Below are experts of layer 6 (counted from 0) of a mixture-of-experts language model. Rows are named up (a neuron's input weights, with its number) and show model dimensions 256-319. Each number is 128 + 24 x the weight over its row's rms, rounded and kept within 0 to 255. Numbers have three digits each.
Before each expert's rows: a language model's description of what the expert responds to. This comes from a sample of Wikipedia text that the model never trained on.

# expert 14
Line breaks
up0:152094107184138150110125101094135134164122131128122103163123139160162105145116160161145120147187133139103139139165112163089126133122097116112088115121087117107130111139142139145086140175145157
up1:131133131162093137117096103105175084111106148106138179119114102109153126109124089139108103134126103101087141160120121146111116156124137145057123139126082110098116180118125112136098144140146097
up2:127121149150160127123135134123120125167105164124115135143104122134145168140157156165142111147076168128092100106190151120097143174096123118085147145147126120130106126124155123123120138144116173
up3:106153150137081121120112145118142138170150135121101132142099184146122084143109140137155125123139132108136140137087173105088107179138157152126097166148138170151166144123153072132056133123108097
up4:146145151113102099123170105132116122112163133150113163147123101127145140127141117151109114161147114123142107142119122141161126132153122140152149132109137092169116121071165149084090131135122132
up5:108087127147116129069128145080104125102109149105178137143098170133144110126070102183109125106126146110141134127112129130089136119113117133099148133147155125124117149135092145154143125092124106

# expert 22
Coordinators and LaTeX
up6:132097124140109134138126132105136115140131181162161098159142139074157095089153122120080140100132138096081105107099104134101093127148112137097118083087131105127130096115130137096111110165169155
up7:144104176116158164088126124160118110129120122142090124151133090126138110155079089124111129174135159099114152128129117147122056137153142127140148120110146119109098136101122155164145133085133131
up8:133115166149079136114109117096148094111159137132168141099145101116100142121178132150125129169096159083139117121146144087128102150130114130111153143078129083149124120142151127092128123134147152
up9:133152159087129094179141171117138121159083142146139117125118080122134131140132133128106164135133148142157078136053150118141158115118096128130089152163147219131138091105141103167153116144093112
up10:126157092159129144098176131123148133157141126144106109135115076139110103134108137137116173118119141121153105127167142106118144129126177122155117131163131155151121132127102117160156129133134132
up11:142133152158166116109167136129140138138116099123098150143145122105151159089112140123168138167119146122159176115144117131127171131091118135121123066122160130188116110158146106110079135117116168

# expert 46
Infobox list markers
up7:137138158173078117144118132152100137116159149092118136158084107131138158164115117135146078117116125107167106126150168163149133136110144148123117141137138100114158129141126092141114160138135092
up8:107133138149110127158159140137160102132135151120138133116099145111152160124133133160103127097174152165086114116077157153107112130110133177128114109120167106144146111145126126114143137131113100
up9:144140093110138142106146136126150150164123115168134128071161085134137118110113124133053151111135122134122197115117090098125125131132143108143125147110135129130136139165121129148096153126064105
up10:135136135149146164137111148091128152083108132124143133130074075122106095136183096149119138095130107147116164109142108147164119145174141145168104151148123189120132149128139156149069149111158142
up11:121180121139122114114128148114140146145117122129104122087105130127129158156145105142110135146094158102115181147114106164120120133092129187157111154108175147122183163119146127100134155111138142
up12:132083136162079141093153138095152141119122154169138159137103062131150090135102130140175121161100148084135076120129128090141118126097110124148105097155117120161078132111162110120100152101155115

# expert 34
Abstract nouns and verbs
up0:094121131164117148150128096117160106161157111150142106153107103169140136167099108151137107130135140107127132069107111139115149126108125120127107164122094130136135095128171182126158110117094166
up1:157114154119174113145112088097150108085128130146077144151153157165140120122126127141117123123132151134109120133165114109160159157112121121124176139135133150114100128136114125126154125175139148
up2:107168122125174134082106158163134173101136096131111140108155162127130134121109115156113105121125128140135095110118118151121161128100091117101079140105149092124149153147097088124142184124132162
up3:092137145098146128125123112102120096099122116152124154164124117124060152148119132139141131125169123088122197133119106106125118152141153130093107134144126143126092100126135164146146118118122164
up4:174107086165120130123150137130116115139145157090152161138143109064146097078126116104146112166132098125137143106117153119140188127121118171133163116123090160109114144146145121129129108107158161
up5:099109118121131147190094127128094115142157080135124127151088132145132143088156100144136159131126127102140104165140150125107125071138146165166138118147159162088109118056131074117124094118137109

# expert 16
Years and coordinate digits
up1:138133148120103165072076106161121114126113086090147133134138096141101135142131168127165103100090076153104156105117112118111132133119101122152132114137146128112182138142086169104158131148117148
up2:168113136110107168106103124164150095115122109111132146156076096151107151133098112140106138117137111144090111111127086093141170111155086179115165121099114172127088146133121115118151146117156129
up3:124110143094138138146096157081124147128120137111131091141160103169104087138139124185111117091101111179140099149137116147165172103169150146106133089091087136139154128140180116107075133134133119
up4:122205107088117144148114103100129107138192134136132141158114143114147108183158103101126114122133151105112135095114127117158072122114148118161095133123081141100134128093118081141199136145105148
up5:146139178125121131141164108077177146114112097144145149141133070096111123116146145110087133151133122119129094124150083081191179116130127139154128152199109128142116124155102118138107100136163125
up6:174089147140162082153070112121155134178130111146129138104144134144118102143145120102130145109127137126135101103158146120177149158187135125126120135123130142130153107163090108148130116104141113

# expert 3
Creative work title words
up5:156147165127093108154078125147140134118136095101159131167148121094115139107098107121107174174127150143139146132142115126127130159128121165159133114123111143179106127130178098158083160138144158
up6:108112129130104122195095170117109153127128136160117130133121107143088100117131101129138088084125120120146149109143134095042135127122106173177143096117120126128154134150110146118117117128180114
up7:099147120119128090093148146116107079091144104129130139144117118123129127143115116086153110111159127082123123123122137109175090104117124130128102101119107152194105128152121110138110177178134135
up8:096118159139155160161109153143124141132130154170176149155134143169116125111111175125146140138103120106126138152133115153120138100170121134117132119121128139164146136165142125099172155079107122
up9:116136131136122176182190173106108158118151125090099134121105141107074099137109145169131171129123119096125125099147131155142110126133129126110141124140118167155156089168126127182146140130138190
up10:123105138123136106129098132150164142164152131127145125127132110226127117163113120143139134167119204122108139158108125118162102117101094123127144099131122123141119127137115100142116164084075195

# expert 44
Digits inside long numbers
up0:139161096158129113135135090186134141121097104158124115155123124120138106120161129107130101138166143149100151113140148106129111105114114135116139171170141128143111116158125101128139136103144139
up1:135181149079098165125179074134121105170142117107132107135124111130112146120096078133112148086137138146102122124137139145122138139155094100100134148127140112083099127122124159119151121135120191
up2:113131144111176136141141069150143142120134145105177145114135133136072115138117136159086126166104165137120133126118155104130119167153133102112161095106121185120135137178066161124089086122177122
up3:129125173106168125121097188097112154121150119136111122104105134141153140133104134164130158149109124145095058118134125121115116086080113141127137138111144167155085149143097125090126148139103090
up4:093131150131117089160143104161095098115128151113129076129140178139135150126111127129106134160091103116130093138144158088120110132138089137138158145098105162148112145140089152141127138123137136
up5:102138117093131135134140150101089117127153110192157132141110084102091117120157155135106131099150136122160111118107135139064126149161113131155108108105122116163154113134109097137097141133091121

# expert 8
Table cell pipes after numbers
up7:120108137116152113150132120128154141122163092170086151125139121108160167148144079188153123087146159115125112107100131184131154170108139097154137159133139130154159120135118157107142119112054127
up8:124125148129123193147097138131095128155095081142151097189138116087144141134112084139153128150093141147125107132121123168137127126116181102127114143087120184129111083134088148125086105097146144
up9:131110130119114163105138147145144140106106153103096120126060120136097128115131161117126177134129127118113142134110115165072185178149090141151120104130180119121139150104114132106133144158142103
up10:115119129092135148123134187168103099097133157155126106138129110118122148146164106101113131113118095126123141128153112134144107117124117103164123093136085122155136186121120133096097135112121051
up11:137119116103140140113130131114165130142179169151131116178154107141110149139125150118092137145109133194124165107125134126110141112124111134104128116121137096136111104122094122166130133133112146
up12:107127126117116177138148135170139135146159111148156179105143167156104134108124111150106145128151118117099159139177143120098123095129165143146123157129125117134138129137167136096094123127133133

# expert 17
Biography and family words
up7:078134149121132141102118095145130112104163140112129139070143138158123160125082173099121089116130087109105116103109155102105123179146131116133145137128128105146098165127160126142148159109117167
up8:152128150142110176127125106113164070121116157109167117104145129148102129106124089116148143121146112126124141133124107079100109114127160148113131132098131105155150108137125174181119127142131076
up9:115076104101092080174150180109125116105174170101148128123122146113160125126152112147143098110151112130113118159136129102122124154161111113094119110121165110132113110126109091113142141099133187
up10:093132180134120100149122160149101128155135201145139168129111134160099115140133150118112114138122136131115121105139127142116115108117152107103127128118126124117132131143125144148130119139123140
up11:124128119170099124137108147128122145109151134107166171153132113095120125133123083129165135145147130143117162182162150135054116138132132121139107162202139096134151140187123177095151123151121084
up12:138102126154085124100181124140142127130121098112122164100081117156115096093126110147140111109081119150154069099119105141149092119137166105136148126158164091143135157098133154163160139090108145

# expert 12
Articles and name particles
up6:133156138080107179082162138142142156103125114115127140149141148098128135116122082148101131098141160115117140113080165137142149138097121127166136126097082121157124142154127164136192115154118182
up7:146123128107183129146134094141115140121122080120110167111133101146142085157113120116134164141133170111084147149136156145114124131138175139136122118144113144163160153140120148173095142170147106
up8:130053125101094150145120116120167161120142147106106108125099176128115129139115140118158092123115118145153047149096128121153110142109104144130116141114130123114128142109139097158094129161130121
up9:083143129159142114116114121147085141125093144131133132088129126095117132144080130127096154153146128124161133156123077150138106130143085148126120114095146128097103116139132099097121134094118163
up10:119112134127088112100138070121141108119105141135141111122154140096100100130140135145157086166126136068114106145096126139098135110168117089109102119154131132175125108158162127133143117113120103
up11:157100132109115149181144166121137157127106145102087124083145175182119140126154160144108127123094121121141107128124132079136118134149091092120106092118105175100146164123139117123138156119148156

# expert 45
Function words and connectives
up6:141095150128135163166127170148141117152140074123103115128087092106133100110078128080162101153119103140158150134114108110100175173130141146115150105090156125109081121133119100130167124136079146
up7:106142128089139122130103163121148106128111102138093110137129156127102133121140128130132155099139141126144034129149139126127102081094120112123137136127129152150153155147149111147123099093123128
up8:137097149103140125104135080115107116105088146165116112183076161074174133114145136120136127132144156183144127114114116099147144172174119102184108096134077105084139095121111095109117160116122098
up9:160089126137146133118114115123120129142129101096114121122167073125140139077139139151060087088107121080149147103090152090144165144126122121141163132106133109140115124130153107138171142117133187
up10:129129142098086119118088137076146112144141128127107122152123136101120111166157149104128138142104106199104167148131130132140145114122155111132135114159136108159146110174144122154094155131113087
up11:099145189125121133115175161130142157136087115124145119121114163156163111150133146126152132098149175136112129126104119133139145140139106179101129137154122093118154120115079158125126107120152128

# expert 11
Table and list separators
up6:099121132126084153154125092147148141124148119128119096122133138151103143149134105168157091137145119126160137113156090123154130105103115147133117101159158111121143143110127121106132147131134125
up7:101189116118130164155139127099118109136114116140132114064161125104114134137109120057123123109101116120094118122112123136108118172158131106157147135129103119152113110178170179130125173140159111
up8:102173172163139143125114131106121134138102084124120159139104121096165105108148124102151111128115160126118119107106092131107153145113096151142132123146130140158147116131153104108105151099181097
up9:127094135143103120125134122146137134139145146115121118137113110133128096092127119121127138114156172148134113146124105141152133151081142105076128152126164123122111096102185144122133188137121151
up10:122112129124124134113144160127115107140131124099114139116133134116092087150147110136139121123120126091171192112140115123148163136135110128119101156117190155132129138125138131148114153150103090
up11:146121140125121153122135144159129114134124138134130121143117175150119155145120108109124118090140094158148118140125152105140115170120116123140106132142132132113125112108125156130152127149119089

# expert 20
Ordinals and ranking words
up5:147155110137131137192134081170129094140130115131104108160167097150143111121192143127174149141155138130118128103120135131096141100135102111141147120114118117161120102137074156090121131080135142
up6:130138127074137155144158113131112128135143107139093149140114105193163121139132103123080114114100117115140129124082071115114127138161127186130118125133092134157144163081142210191094087121159124
up7:122117134131107108109136090123103148144099119146129164167114167122115139145128117147097152128101138163163123184173133098121098121142118108103131178078133123120194129119101143117143155118145155
up8:123126139119124122132164132121159109096141165134118151137160146142117118134144151127127066186113137100120119128101135091123104165124129072132088124103135129146155089153118136136121099077093145
up9:125125143141151132121161147164122181126114102126146103106138090098110117127160139161161100120151148181116121108154097150107099160166133169115092148150136098136130108118155135113155156138143181
up10:143103132151155143112091131162102126130166156147138143151130094146157114151096129128144135132082106084112087147139176102120123143157108113121140102129104123089130125128132164152137149131131178